config.yaml
n_layer: 16
d_model: 448
n_experts: 40
experts_per_token: 4
d_expert: 64
d_shared_expert: 0
activation: "swiglu"
moe_layers: [1, 2, 3, 4, 5, 6, 7, 8, 9, 10, 11, 12, 13, 14, 15]
router_score: "softmax"
normalize_top_k: true
routed_scale: 2.0
balance_loss: 0.00699
balance_bias: false
router_noise: 0.1
router_cosine_scale: 10.0
n_groups: 4
groups_per_token: 1
init_std_router: 0.0306
lr_router: 0.000403
vocab_size: 8192
norm: "rmsnorm"
norm_eps: 1e-05
tie_embeddings: false
optimizer: "adamw"
lr: 0.00116
beta1: 0.9
beta2: 0.98
batch_tokens: 65536
seq_len: 1024
train_tokens: 506500000
steps: 7729
dataset: "wikipedia_en"
Below are experts of layer 12 (counted from 0) of a mixture-of-experts language model. Rows are named router (the router's row for the expert), down (a neuron's output weights, with its number) and show model dimensions 256-319. Each number is 128 + 32 x the weight over its row's rms, rounded and kept within 0 to 255.
After each expert's rows: "raises" lists some tokens whose logits its average output raises strongly, later layers aside. This comes from a sample of Wikipedia text that the model never trained on.

# expert 23
router [160 162 136 216 149 148 104  95 165  89 155  97 129 110 117 129 162 119 111 119 195  72 156 140 111 104 139 174 163 111  94  78 139 165 122 102 167 213  78 143 129  97 106  88 140 158  68  89  75 117 131 115  86  90  92 230 112 136 111 185 117 177 120 143]
down0 [156 112 154  90 175 155 138 161 199 145 135 119 108 147 147 198 135 146 199 148 179 119 113 137 141 117  95 117  97 144 107 138 121 123 156 146 187 178 135 183 126  94 120 101 120 119  77 139 148 169 125 119 165 110 153 135 153  89 104 144 102 117 183 109]
down1 [102 133 184 166 133 120 164 116 111 143  76 162 138 140  84 143 162 132 126 136 143 135 133  82 120 186  71  74 127 161 103  69 110 131 135 163 138 132 143 172  91 140 110 180 111 159 136 112 186 111 194 195 102 117 131 157 140 144  97 106 122 130 191 180]
down2 [128 101 115 123 122  77 145 106 130  83 182  89 111 103 103 150 174 115 122 160 151  74 164 155 139  86 119  40 130 161 166 207 117  92 123 147 138  70 115 104 139 166 163 137 146 104 176  75 121  94 111 163 153 120 118 104 143 194 148 161 115 137 159 146]
down3 [122 132 166 191 132 109  57 154 183 132 136 167 115  79 169 105 101 126 141 122 141 153 179 112  97 116 191  85 132 184 136 170 156 163  75 119 119 106 143 164 132 151 140 157  81 164 127 118 138 160 176 119 128 111 169 109 138 113  88 157 181 163 105 162]
down4 [182 142 132 129 113 100 101 109 183  73  74 111 129 163 137  96 175 170 101 188 118 132 163 150 113 102  83 153 125 126 100  92 166 132 153 166  93  82  70 111 140 111 156 138 114 134  59  94 118 126 177 114 138 132 147 135 171 115 106 121  72  59 157  87]
down5 [ 82 118 130 157 121 134 191 135 120 144 179 163 146 142  98 155 156 112 138  98 159 113 181 106 156 110 129 151 136  76 146  90 141 114 151 105 166 128 127 126 113 124  77 132 154 122 123  98 100 169  95 119 144 137 169 157 155 116 141 143 116 108  97 121]
down6 [131 120 157 169 131  49 161 136 134 111 168 193 145  96  96 112  59 165 100 115 119  69  82 131 164  97 136 127 185 161 121 158 143 170  90 166  96 114 225  84 203 141  86 157 136  94 150 136 159 139 109 146 127  69  98 127 104 123 178 123 139 114 125 126]
down7 [107 156 125  82 161 119 104 114 134 106  80 159 124 149 141 175 157 144  96 104 122 123  64 102 100 103  99  96 106 146  73 161 168 109 137 112  82  78 125 101  67 127 111 154 124 120 142 157 113 105 139  90  93 120  55 110 146 116 111 152 195 204 166 103]
down8 [165 151 117 140 191 172  92 149  94 120 174 151 108 136 211  92 147 114 173 188 119 121 141 140 140 109  98  45 143 119 161 124 167 142 111 199 150 133 161 107 146 147 108 122 182 177  75 117 136 186 120 123 118 124 126 193 178 126 143  99 161 104 168  89]
down9 [ 99 120 151 156  60 166 216  95 136 128 135 197 110 166 162 166  90 111 174 100  82 124 164 148 121 156 124 147 140 149 119  58 166 133 102 128  87  70 102 152 131  91 172 144 170 131 127  70 148 140 147 149  90 100 153  65  83 138 125 159  81 226  83 117]
raises: "list", "ve", "mo", "use"

# expert 26
router [127  87 107  74  76  80 114 141 155 109 130 160 139 136 136 141 114 151 153 165 148  96 129 119 136 162 103 176  85 129 122 186 118 100 120 181 205 124 225 151  80 131 180 165 103 124 138 127 102  93 156  98 106 124 153 115 123 128 167  86 109  55 213  86]
down0 [ 86 157 131 141 116 143 134 140  82 135 180  95 124 111 151 129 141  66 129 187 134 134 122 120 200  94 129 113 140 106 155 161  65  98 182 153 113 215 154 160  83 123 141 101 155 148 177  89 129 163  97 161 122 115 136 116 127 124 138 172  77 106 152 120]
down1 [144 129  85 106 186 134  93 132  79  75 135 166 164 110 102 196 142 118 149  94 117  79  92 129 127 152 111  97 149 116 143 121 127 120 152 198 156 164 111 114 134 102 145 108 103 137  79 137 135  90 216 142 106 129  88  48 150 105 195 105 111 119 122 118]
down2 [101  98 134 133 113 126 120 139 146  96 171 165  88  43 122 162 121 105 139 107 111 180  79  88 131 114 109  74 131 158 105 114 135 102 131 122 129 115 150 146  89 122  81 118 160 139 128 164 161  99 174  91 148  94 108 118  80 172 147  46 117  92  85 121]
down3 [239 167 130 158  91 135 103 136 154 133 118 127  98 144 110 132 136 170  93 159 107 141 122 190 133 172 120 133 177 138 124 158 107  83 130 140 146 135 154 208 137 121  81  73 168  82 114 130 156  61 100 165  94 161 148 173 104  70  96  95  58 146 123 111]
down4 [136 130 100 130 117  91 112 133 114 112 156 130 128 149 135 134 111 139 161 171 132 118 144 145 121  89 170 138 156  84 132 152  85 104 101 112 143 122 104 140  93 155 165 128  76 134 170  88 214 140  89 175 183 112 170 125  91 108 134 123 141  68 103  99]
down5 [ 69 166  75 132 140  84 129 153 136  99 153 148 113  97  86 138 115 111 131 122 160  68 125 154 110 104  92 108 136 181 126  98  85  66 137 108 136  88 193 163 106  74 116  70  68 136 165 113 149 160 119 144 171 119  56 140 158 131 120 136  97 171 136 120]
down6 [184 102 168 134 109 103  86 104 111 119 144 174  92 110 123 104 138 132 161 187  95 165 123 140 110 132 109 140 108 151 102  12 137 131 128  94 131  95  75 146 143 176 168 129 152 108 102 113 103 126  87  99  94 145 132 114 148  71  59 173 163 101  71 165]
down7 [184 180 113 125 142 179 144 110 156  94 103 172 116 124 171 138 126 136 103 141  95 139 143 132 176 121  82 147 140 133 152 136  86 110 198 169 125 153 126 138 106 108 151 135 120 165 124 129 152 194 140 147 142 127 159 130 151 129 160  65  81 120  66 165]
down8 [106 166 110 146 198 136 105 133  69 137 153 146 102 128 164 114  90  86 111 151 154  91 161 126 134 158 174  70 183  66 119 105  65 127 129  95  86 127  86 146  97 130 120 149 100 129 131  86 167 127 156  92 166 163 114 191 149  61  89 170 101 115 123  88]
down9 [216  98 106 114  71 143  93 133 114  97 169 116  98 170 107 140 134 184 178 127  63 154 139 144 152 180  95 170 180  88  78 153 159 149 105 157 172 149 113  82  88  78 117 129 128  78 181  96 177 158  84 117  73 133 175 113 105 112  83 109  95 149 143 101]
raises: "lem", "pec", "lic", "la", "lla", "ab"

# expert 3
router [132 164 101  76 120 158 124 116 146  90  91 132 101 123 119 150 130 178 140  95 158 149 152  82 193 186 151 181 152 113 135 154 149  83  83 163 150 160 103 145  70 172 157 126 152 101 154 113  72  77 148 135 118 148 106 159 118 125 145  71 122 114  89 144]
down0 [ 89 118 175 116  86 104 187 107 140 129 108 152 122  89  86 214 184 124 117 146 163 172 123  99 140 140 133 121 130 125  71 109 188 147 164 160 175 176 160 105 102 133 163 164 199 119 151  89 142 173 112 134 154 111 135 184 165 145  97 120  81 164 148 145]
down1 [161 132 134 108 149 160 144 145 145 154 106 142 161 133 164 119 196 106 187 138 184 142 116 148 124  60 135 122 113 166  78 126 150 137  36 131 137 104 123 176 147  76 101 144  69 155 122  86 164 144 191 151 174  90 128 146 124 177 146 152 131  78 163 129]
down2 [155 136 124  89  92 128 113 157 117 148 107 107  99 123 118 127 171 132 188 110 142 118 121 113 107 105 109 163  98 146 162 106  86 112 188 192 121 163 120 158 103 120 113 110 183  97 155 172 127  58 127 149 109  44 172 112  95 147 142 213 170 141 162 104]
down3 [137 122 102 126  78 169 176 144 122  99 108 179 134 115 135 115 142  85 102 152 124 122  94 120  98  68 148 152 172 132  91 118 136 152  65 145 179 166 170 134  88  92 150 130  86 127 100 175 122 174 176 127  95  77 146 174 140 131 177 192 108 136 139 184]
down4 [187 118 146  83 101 130 104 116 196 131 169 163  64 172 142 107 161  63 117 139 138  73 127 174 105 125 108 105 113 131 157 136  89 144 145 129 167 129 116 183 115 113 129 132  95 133 175 133  98 176 121 169 149  96 142  69 121  45 142 111 124 118 125  93]
down5 [100 194  50 137  81 154  93  44 111 143 150  76 137 151 189 110  88 117 153  87 151  88 123 144 119 133 135 162 103 103  91 134  97 103 137 164 133 159 108 122  89 119 115  83 108  85  87 144 117 116 173 146  67 130 141 124 148 141 199 171  93 150 135 180]
down6 [161 125 155 154  93 181 147  93 153 132 140 122 112 146 146 170 185 137 149 167  82  90 126 124 127 142 134 140  93 159 126 136 128 135 179 101 165  51 143 133  97 102  99 114 201 123 128 136 156 113 133 164 155 162 129 151 109  77 106  84  81 140  86 107]
down7 [107 133 144 110 118 182 150  83  91 110 153 173 107 120 150 132 144 119 139 111 175  82 184 149 136 140 161 205 142 164 166 104  69 141 107 137 138 157 100 149 133  78 137  84 154 190 103 102 115 132 156 105 224  99 161 108 114 142 120  76 167  88 113 103]
down8 [ 90 140 147 107 179 146 111 201 129 167  92 153 138 123 105 171 152 136 116 101 160  80 204 140 107 119 191 124 130 121 155 129 125 124 140 142 124 172 196 133 109 140 153 136 139 134 131 128 168 136  95 163 120 165 147  48 180 196 109 120 118 126 170 176]
down9 [161  76 125 108 122 109  77 117  92 165  92 163 109 179 152 129 107 114 167 103 108 107 106 154 111 102 120 135  82 128 192 118  89 127 102 104  84 122 135 148  75 113 172 130  90  88 143 126  98  66 141 164 107 124 144  70 159 159 141 187 137 194 147 116]
raises: ".", "mm", "″", "d"

# expert 11
router [140 104  87 136 196 109 148 115 108 139 140 147 148 119 199 109 117 113 147 136 109 106 177 121  90 105 184 166  96  91 126 115 115 138 168 141 129 107 100 109 130 130  79 107 136  91 119 184  74 144 191 131 138 153  93 174 143 164 112 171 128 140 125 154]
down0 [112 144 135  94 154 114 124 138 182  73 120 111  82 135 114 158 149 149 102 120  60 127  79 131 198 144 117  62 148 116 122 139 132 105  73  73 171 134 123 101 174 111  92 154  72 126 115  97 150 186 129 100 123  75 102 140  63 121 143 141 153 167 150 125]
down1 [145 124 122 140 154 116 154 142 103 165 137 153 223 182 103 126  97 199  79 105 158 154  68 137 137 157  46 127  44  91  98 114 138  65 111 120 115  91 121 116 158 192 139 108 203 121 148 189  98 137 143 110 143 132 136 188  91 132 196 132 153 129 105  89]
down2 [ 98 100 234 100 130 150 149 113  71  73  48 137 139  92 100 100 150 146 138 176 113 174 140 154 131 186 117 139  97 147  67 123 193 117 141  95 101 157 160 145 124 125 112 128  99  85 150 161 131 102 131  86 127 106 112 144 160 157 138 100 132  91 167 137]
down3 [124 118 183 130  91 124 139 124 151 164 150 169  93 131 103 208 209 107  61 121 171 147 173 161 144  82 103 117 113 153 105 133 133 128 150 130 152  99 143  99 163 104  94 136 109 111 170 139 155 145 190 155 113 143 125 124 101 145  73 175  91 146  94  77]
down4 [128 104 125 116 105  42 177 107 100  96 120 158 102 123 148 158 115 101 115 139 115 106  76 135 150 185 100  75 130 144 166 182 139 143 148 170 144 113 102 144 154 144  85 160  72 102 146 135 128  87 136 100 141 142 135  89  91  75 136 167 114  85 162 132]
down5 [ 83 141  93 119 131 130  95 125 125 146  97 100 146 149  73 166 101 132 137  89 140 111 135 136 131 121 131 152 111 118 146  73 183 132 110  91 104 101 140 105 154 116  95 138 123 113 140 155 150 164 117  86 107 135 138 143 117 149 158 172  79 110  87 130]
down6 [147 145  80 153  89 103  90 140 160 122 117 150  80 156 128 181 147  77 139 123 152 114 123 129 141  89 142 112 120  77 170  81 145 150 131 110  66 135 112 189 100 110 151 131 167 110 139 139 126 123 114 136 185 147  98  96 123 133 134 173  96 134 126 186]
down7 [142 129  79 106  78 137 167 144 110 120 136 129 112 100  66 120 116 114  72 155 171 104 137 165  92 109  97 136 187 108 125 118 121  95 165 141 113 118 170 128 166 130 113  98 156 119 117 194 133 112  67 130 119 113  74 116 138 138 201 126 128 197 115 167]
down8 [146 136 200 158  91 114 158 124  67  96 163 154  69 150 104  97 100 145  91 115 164 164 132 162 131 187 103 109 109 127 113 159  88 157 112 120  76 163 129 123 140  87 121 136 149 100 159 124 175 157 118 162 151 167 108 111 102 114 157 137 148 101 132 172]
down9 [111  51 151 133 150 121  80  79 145 105 143 112 166 167 112 141 123 108  96 120 126 120 104  89 151 135 143 169 141  99 113  96  70 121 170 133  96 110 134 173 139 139 143 101  94 176 158 101 140  89 129 109 122 142 102  72  97 162  82 148  21 135 120 147]
raises: " and", ",", " of", " in", " (", " &"

# expert 5
router [113 164 179 102  84 180 164 142 141 109  60  83 115 102 141  77 151  95  86 126 102 106 113 130 144 129 131 115 190 106  78 111 171 112  68 193 130 152 176  97 129 127 128 125 199 153 145 119 151 123 155 185 152 158 119 138 147 104  75 172 155 128 112 156]
down0 [150  61 122 133 102  98 181 134 117 104 155 114 135 136 131 168 150 160  53  83 115 187 157  93 110 103 142 163 110  96 176 147 141 139 175  99  58 109 150 125 170 155 141 109 176 120 104 146 159 183 152 120 152 124 102 143 177 145 172 141 160  85 101 123]
down1 [ 87  96 157  64 184 142  57 130 156 110 140 106  98 129 149 194 188 119  47 134 181 142 119 156  80 130 121 103 102 110 105  77 105 137 124 153 119 119 136 115 123 114 181 148 136 142 146  60  63 163 125 102 151 146 114 141 161 141  52 178 194  88 150 167]
down2 [ 63  75 154  77  78  90 196  84  54 133 127 120  96 152  99 138 219 105 102 150 132 118 198 170 149  83 142  85 122 103  98  94 140 133 140 156 117 185 172 106 141 110 111  90 144 111 160 116 116 152 156 152  93 137 162 135 127 130 143 141 209  98 161 159]
down3 [135 138 105 169 180  71 112 118 105 102  91  66 150  95  78 109 145 179 102 108 177 125 130 167 121 122 154 215 145 141  94  98 110 165 160 144  98 175  59 131 119 149 125 123 142 126 121 107 159 152 121 100 114 129 129 141 132 128 156 154 124 208 101 158]
down4 [141 149  87  66 156 176 165 103  97 171 129 144 161  98 137 160  89  86  84 138  54 158 139 168  97 121 162 163 124 133 118 217  82 122  90 190 128 126 135 109 134 150  77 147 160 157  91 120 140 116 184 139 120 192  99 100  98  78 151 145 105 122 183  85]
down5 [ 83 125  89 109 125 157 154 138 169  96 148  92 131 102  84 136 160  78 137 156 108 132 136  86 128 106 143 107 123 124  94 129 172 143 159 180 108  71 121 152 168 108  93 126  79 132 120  94 114 184 148 138 141 108 121 140 146 139 128 114 134  95 165 156]
down6 [173  74 118  59 110 132 107  83 114 112 126 151 134 107 173 125  96 123 140 148 127 115 132 101 171  91  33  62 133 106 159 115 127 116 134 172 158 134 140 111 142 131 135 101  98  55 155  93  30 126 101 127 121  77  68 104  94 149 111 119 146 129 103 133]
down7 [102 153 128 192 148 121 128 129  69 139 172 143 123 103 158 152 124 112 186 142 177 125 137 123 178 107 157 172 129 164 112 182 110 139 104 151  79 176 151 106 170 170 126 153 122 133  99  83 117 111 122 186 136 127 117 179 106 123 152 132 175 158 167  94]
down8 [ 75  95 108 128  92 125 119 116 190  92 133 129 110 109 128 146  83 146  68 135 162 139  91 134 146  93 168 200 101 125 105 141 135 109  92 144  83 142  97  83  73 109 159 156 142 175 103  96 131 138  94 120 104  70 138 112 114 105 112 125 154 119 111 108]
down9 [167 156 152 132 119  87 140 115 116 164 106 149 110 152  88  54 105 185 131 131 131 197 129 129  96 105 148 111 143 146 136 141 117 119 161 103  62 178 104  91 100 140 180 109  86 143 101 161 151 150  88  93 117 123  74 121 142 123 130  70 132  96 137 136]
raises: "p", "IS", "pe", "up", "res"

# expert 27
router [112 115  78  97 114 104 137  94 138 115 118 158 120 133 118 120 112 143 121 140 138  93 117 109 143 143 166 138 164 181 130 110 191 123 137 146 134 115 101 132 111 159 174  98 150 136 203 111 173 126 132 157 177 116 123  65 140 142 106  96 144 118 150 165]
down0 [134 171 151  97 188 134 138  66 117 144 123 205 163 100 112  67 141 195  93 170 117 109 116 101 105 137 146 144  92 114  87  98 138 130 179  51 104 166 149  62 172 198 142 165 147 118 108 110 140  96 156 155  99 136 188 130 151 118 151  56 116 154 125 135]
down1 [ 75 153 186 123 107 106 186  79 109 139 124 133 113 139  80 107  89 134  72 151 117 133 105 144  88 108 100  97 116  83 169  94 113 186 105 132  90 173  87 109 135 138 162 176 105  89 138  22  90  77 125 172 158 128  67 148 121 152 102  95 108 122 113  75]
down2 [ 97 120 129 110 108 152 169 129 144 159  99 114 127 140 130 127  94 146 121 114 158 165  66 144 132 132 163 114 144 173 113 110 100 163 171  57 169 148  98 163 127 183  78 134 134 132 107 112 154 132  68  98 164 106 148 118  70 125 155  79 127 106 164  97]
down3 [ 93  73 174 107  99  92 121 102 133 123 116 129 112 160  83  50 122 112 108 113 122 105 153  98 119 173 123 164 110  84 107 117  75  86  97 110 200 120 143 107 188 150 110 148 119 145 129 134 105 142 181 142 159 191 110  87 116 117 145  98 156 113 157  93]
down4 [186 125 139 126 135 123 116 161  86 128 133 107 133 108 127 104 133 132 104 122 130 134 104 135 142 146 147 131 172  97 131 160 134 118 158 173  78  94 113 135 211 148 157  68 126 116 138  98 152 113 101 170 126 106 106 141 165 134  97  77 153 175 211 185]
down5 [179 123 124 139  45 182 172 161 114 106  81 133  99 135 175 147 152 177  92 162 108 123 159 139  66 107  87 159 171 113 134 174  83  97 124 178 202 113 120  73  74 192 118 109 141 109  84 114 124 200 136 129 153 136  98 128 199 102 126 110  88 160  81  93]
down6 [136 129 146 114 114 113 126 168 158 130 138 171 195 112 104 149 108 208 127 131 172 131 108  80 142 115  56 130 123 153 164 125 174 130 151 132 157  85 109 102 135 122 124 102 151 136  89 154 161 163 127 124 192  95 138 173 171 130 150 135 200 174 155 114]
down7 [164 125 134 158 153 111 162 150 107  76 131 147  91 119  60 120 161  65 158 161  97 144 111  73 119 144 112 106  98 162  94 113 165 130 122  96 157 104 135 105 124 161 110 141 127 119 168 138 157 136 103 109 162 125 151 155  71 118 155 139 196 112 125 102]
down8 [119 124 110 100 101 167 146 107 105 115  91 100 152 171 144 121 147 170  84  87 158 181 128 133 104 107 114 155 157 124 119 136 160 128 125 160 129 173 113  87 112 126 123  71  79 150 169 105  78 108  87 105  67 184 146 118 103  76 200 104 134 130 186 159]
down9 [ 93  78 168 104 132 196 152 111 118 138 146 103 122 125 142 109 129 115 146 118  98 110 184 149 105 146 156 109 149  87 198 126 131  94 153 153 158 106 165 116  88 120 108 108 162  76 106  90  92 118 144  97 149 156  95 142 184  98 163 153 186 120  79 101]
raises: ".", ",", " in", " against", " to", " on"

# expert 29
router [123 151 134  71 117 149 103 204 129 135 119 130  93 143 114 109 127 103 163  90  89 109 125 187 127 175  88 139  60  85 120 108  69 144 118 179 149 187 155 166 119 135 129 150 131 159 142 163 164 122 111 153 125  87 169 105 102 177 163  77  98 198 119 187]
down0 [156 155 211 121 176 137 118 168  83  88 155 140  75 133 156 164 162 148 127 150 136 116 188 113 159 163 142  90 108 173 145 164 150 107 120 131 171 197 170 110 125  93 123  71 175 144 167 178 112 120  74 152 167  82 132 133 146 142 164 139 140 140  88 212]
down1 [132 174 125 103 149  73 128  58 161  63 125 100 111 209 161 106 172 102 127 128 118  63 135 164 115 165 118 106 119 126 139 105 144 131 107 165 155 103 127 180  90 109 183 120 162 121  96  91 174 170  98 106 120 144 149  88 125 127 153 136 185 124 115 113]
down2 [143 162 120 136 127 106 170 118 123 172  84  68  84 169 122 137 116 107 155 148 122 113 104  96 106 145 108  99 130 108 158 121 122 129 128 121 165 142 114  77 101 151 153 130  88 146  86  78 155 136 116 171 105  92 121 140 151  93  88 137 157 124 124 103]
down3 [ 74  90  87 125 177 148 100 144 123 120 140  78 122 166 117 123 133 106  88 125  81 160 124 105 136 174 129 120 147 102 140 147 151 118 199 192 120 142 119 149 151 134 136 141  97 121 124 129 143  85 119 147 152 123 159 127 106 104 106  97 142 118 151  80]
down4 [124 115 106 116 130 164 163 138 113 115 158 144  72 115  97 160 162 132 129 109 148 122 133 145 195  64 184  94 119  74 140 170 132 143  69 116 152 159 132 180  55 171 194 109 144  83 107 130 125 140 147  82 109 140  97 130 113  83 105 110 169 150  94 200]
down5 [132 130 161 168 121  72 163 131 202 110 155  93 117 110 106 150 106 115 123 158 138 140  77  97 125 139 161  70  84 124 188 133 188 121 158  99 173  66 138 148 136 123  97 128  25 172 123 148 129 153 118 163 109 102 104 153 106 161 149 114 118 114 133 147]
down6 [172 148 127 139  99 150 144 137 165 139 152 120  96 159 129 119 115 140 104 140 162 157  94 128 186 138  55 150  71 117 111  51 163 105 168  85 106  71 161 142 104 179 128  78 155 169  93 174 151 170 134 112 109 153 159 110  91 165 163 164  66  68 143  60]
down7 [ 80 106  93 138 115  85 180 132 167 125 127 148  83  91  97 143 172  94  49 147 127 223 157 137 162 114 147 172 114 145 120 106 144 133  72  60 105 127 120 150  57 140 145 129 132  76  85 100 219 155  68  80 186 128  76 106 113 106 131 157 145 141  99 156]
down8 [178  93 183 116 110 141 105 110  97 102 184 158 138  98 165 139  95  99  90 140  87 134  93 161 162 143 141 162 109 100 156 216  99 185 175 102 132 112 152 140 110 156 130 141 156 145 107 140 118 126  94  72 158 149 154 169  89  83 109 151 169 157 129  92]
down9 [148 197 158 103 150  99  62 125  97 106 133 153 129 148 158  98  87 156 122  96 120 154 114  71 120 177 178 139 137 135  85 138 126 111 128 145 163  58 129 156  93 175 104 159  47  91 156 123 102 131 114 151 144 153 103 123 128  63 132 142 113 113 129 111]
raises: "vi", "ven", "nis", "ny", "li", "lit"

# expert 32
router [ 94 144  67 164 143 118 144 147 195 124 108 129 106  89  80 108  97 128 173 140 107 175 128 167  93 123 155 124  98 131 170 159 133 118 117 124  96  92  93 114  71 115 180 124 167  56 136 158 166 126 142 176 135 107 162 138 124 121 113 112  97 143 106 141]
down0 [ 90 100 161 160 131 133 161  93 111 124 136 145 116 129  76  55 117 131 128 139  98  91 175 133  76  38 115 117 134 107 127 134 168  98 125  77 153 120  93 145  96 124 119 128  90 114 166 120 137  68 132 141 165 140  81  97 100 162  71  95  57 100 183 111]
down1 [218  10 163 108 100  41  68 131 102  89 216 116 125 122 134 118 103  93 120 127 146 110 126 115 181 124  96  90 174  62  90 137 110 163 135 105 123 118 167 112 151 103 117  97 148 144 122 171 115 124 129  89 135 179 125 111 170 149 132 146 169  88 116 103]
down2 [136 137 121 117  93 127 138 107 168 125 181 120 131 118  63 148 173 171  72 136 111 140 121  83 134 110 127  96 116 146 140 132 155 167 120 106 126 161 129 100  63 137 134 118  88 130 133  96 157 118 119  91 119 153  90 132  84 130 125 153 143 115 124 111]
down3 [116 173  95 155 122 161 101 146 143 153  73 130 197 102 113 129 115 151 143 117 151 137 160 118 123  59 127 183 138  65 129 109 134  94 120 105 142 129 115 121  93 154 140 150 139 112 148 139 140 162 113 166 118  99 108  98 135  78 111 147 153 107 164  46]
down4 [ 94 132 134 123 170 120  70 101 142 131 151 142 136 169  79 121 188 121 129 116  92 117 127 121 120 141 152 128  86 159 166 120 143 141 110 157 166 130 123 117 152 116 101 118 106 115 119 156 153 140 189 108 140 158 159 177 159 100 124 114 147  97 103  91]
down5 [154 203 167 140 129  85  95 164 138 167 131 128  67 147 121  94 165 137 111 165 111 178 128 133 160 147 154 135 144 118 117  79 182 191 123 108 106  98 103  83  81 135 100 176 147  60 127  95  94 182 144 165 162 140 144 139 154  98  99 180 125 156 131 112]
down6 [178 156 114 134  65 158 101 139 118 175 147 117 148 130 117 131 140 108  81 136 133 122  89  89 107 131  58 148 114 101 151 172 159 178 110 125 145  94  65 157 130 128 160 104 146 106 154 115 142 152 179 134 169 106  90 149 135 106 152 143 105 116 142  73]
down7 [ 88 107 139 142 179 131 165  22 136 114 105 166 130 175 137 130 112 124  80  89  79 160 152 142 151 125 121 159 189 110  89 138 100 123 138 119 164 121 168 135 143 138  80  87 116  94 130 136 144 111 201 114 156  79 139 186 118 140  89 141 133  73 135 177]
down8 [199  62 146 154 144 109 103 112 100  94  95 123 178 168 111 158 145 201  50 105 143 111 137 122 133 119 122 140 109 182  78  97 139 134 117 157 142 107 153 161 107  94 181 185 149 132 135 175 148 111 132 159  79 102 153 218 169 128 150  85 127 141  75 159]
down9 [117  94 103 105 110 109 137 160 117 118 131 198 124  95 140 108 164 135  99 159 158 132 161 141 138  89 151 125 196 144 144 162 147 137 194  92 101 127 149  68 130 115 134 122 197 129 129 142 138  91 127 135 154 176 124  82 138 152 128 138  97  84  78 122]
raises: "Some", "Note", "When", "Ev", "She", "—"

# expert 2
router [151 123 159 149 172 112 140  90 141 146 121 164 140 112 127 121 133  92 169 179 123 158 132 168  80  80 113 114  85  96 112 103 137 132  88  59 142 141  73 133 128 140 155 134 115  89 102 105 237 127 124 120 130 135 100  89 105  58 123  94 127 121 129 146]
down0 [137 188 120 121 158 126  82 157  77 153  88  78 182 137 146 106 105 113 199 113 170  95 132 137 144  81 145 150 154 140 151 126 138 131 179 136 138 129 213 141 106 147 102 149 144 119 126  71  81 102 144 121 141  99 126 195  73 113 107 135 139 159 146 155]
down1 [ 80 119 121  49 129 131 138 109 122 154 105 145 147  94  86 127 150 112 145 129 189 136 142 141 181  52 124 114 159 128 144  65 170 111 146  98 165 150 150  87  78 120 136 107  94 115 124 108 144 147 111 175 172 148 145 111  79 148 126 145  82 173 152 128]
down2 [107  35 130 150 138  76 143 129 150 118 134  69  87 142 114 101 185 159 150 134 136 134 159 139 146  59 132 107 104 143 156 113 105 160 160 104 151  95 115 204  85  96 154 112 170 164 122 165  91 136 121 182  93 198 175 164 147 130 133 133 181 140 136 148]
down3 [142 137 145 117 112 121 115 104 125 202 146 127 131 140  89 109 186  89  75  92 130 132 117 115  89 189  72 108 106 107  89 132 147 152 180 100 103 140 109 134 112  92  24 192 163 101 124 121 192  47 118 115 116 118 115 163 102 155 127 123 127  94 150 143]
down4 [ 69 128 167  99 107 133 131 195 187 133 112 118 188  86 103 164 185 148 153 153 142 149 120 150 154  95 155 135 122 153 144  39 165 130 112  77 133 136  90  54  78 156 127 159  67 110 115 143 129 113 122 148 142 115 125 163 130  49 133 187 133 152  91 120]
down5 [170 138 122 110 211 190 138 129 131 169 136 118 149 125  80 164 119 168 172 105 163 193 162  88  75  98 153  90 151 117 149  74 228 140 168  91 100 157 113 168  99 182 100 104 129 166 152 141 106 172 139 138  88  68  87 123  83 156 137 127 120 160 148 152]
down6 [200 153 166 149 137  98 146 114 118 159 155 121 129 161  82  94 108 169 132  78 154 102 111 126 166 121 116 195 150  82 193 125  93 132 134 143 133 148 148 167 112  96 196 152  98 238 153 141  73 126 179 153 143 100 185 111 119  92 187 133 134 132 116 143]
down7 [149  86 149  79 119  88 187  93 160 108 113 104 182 114 172  87 176 188  94  31  96 112 163 124  80 156 118 126 102 127 141 137 141  95 140 142 111 155  54 125 132 122 129 154 139 118 139 157 131 106  99 135 157 115 235 153 141 121 124 109 115  87 174  91]
down8 [174 121 130 120 209 182 101 154 135 139 163 124 180 113 107 166 117 135  93 155 152 113 181  93 151  80 143 144  88 161 112 140 113 110 119 133 104 135 161  99 158 150 137 109 130 102 173  80 160  63  78 137 103 129 109 191  83 155  68  86  87 147 153 159]
down9 [121 175  55 133 164 101 164 149 183 148 145 140  60 109 103 168 145 146 140 138 201  88 132 148 106 153  75 173  91 114 144 144 160 160 172  73 115 131 131 193 127 103 164 135 122 115 131 154 102 166 115  85 186 102 104 141 157 114 185  72 100 163  65 124]
raises: " around", " about", "ful", "”", " over", "|"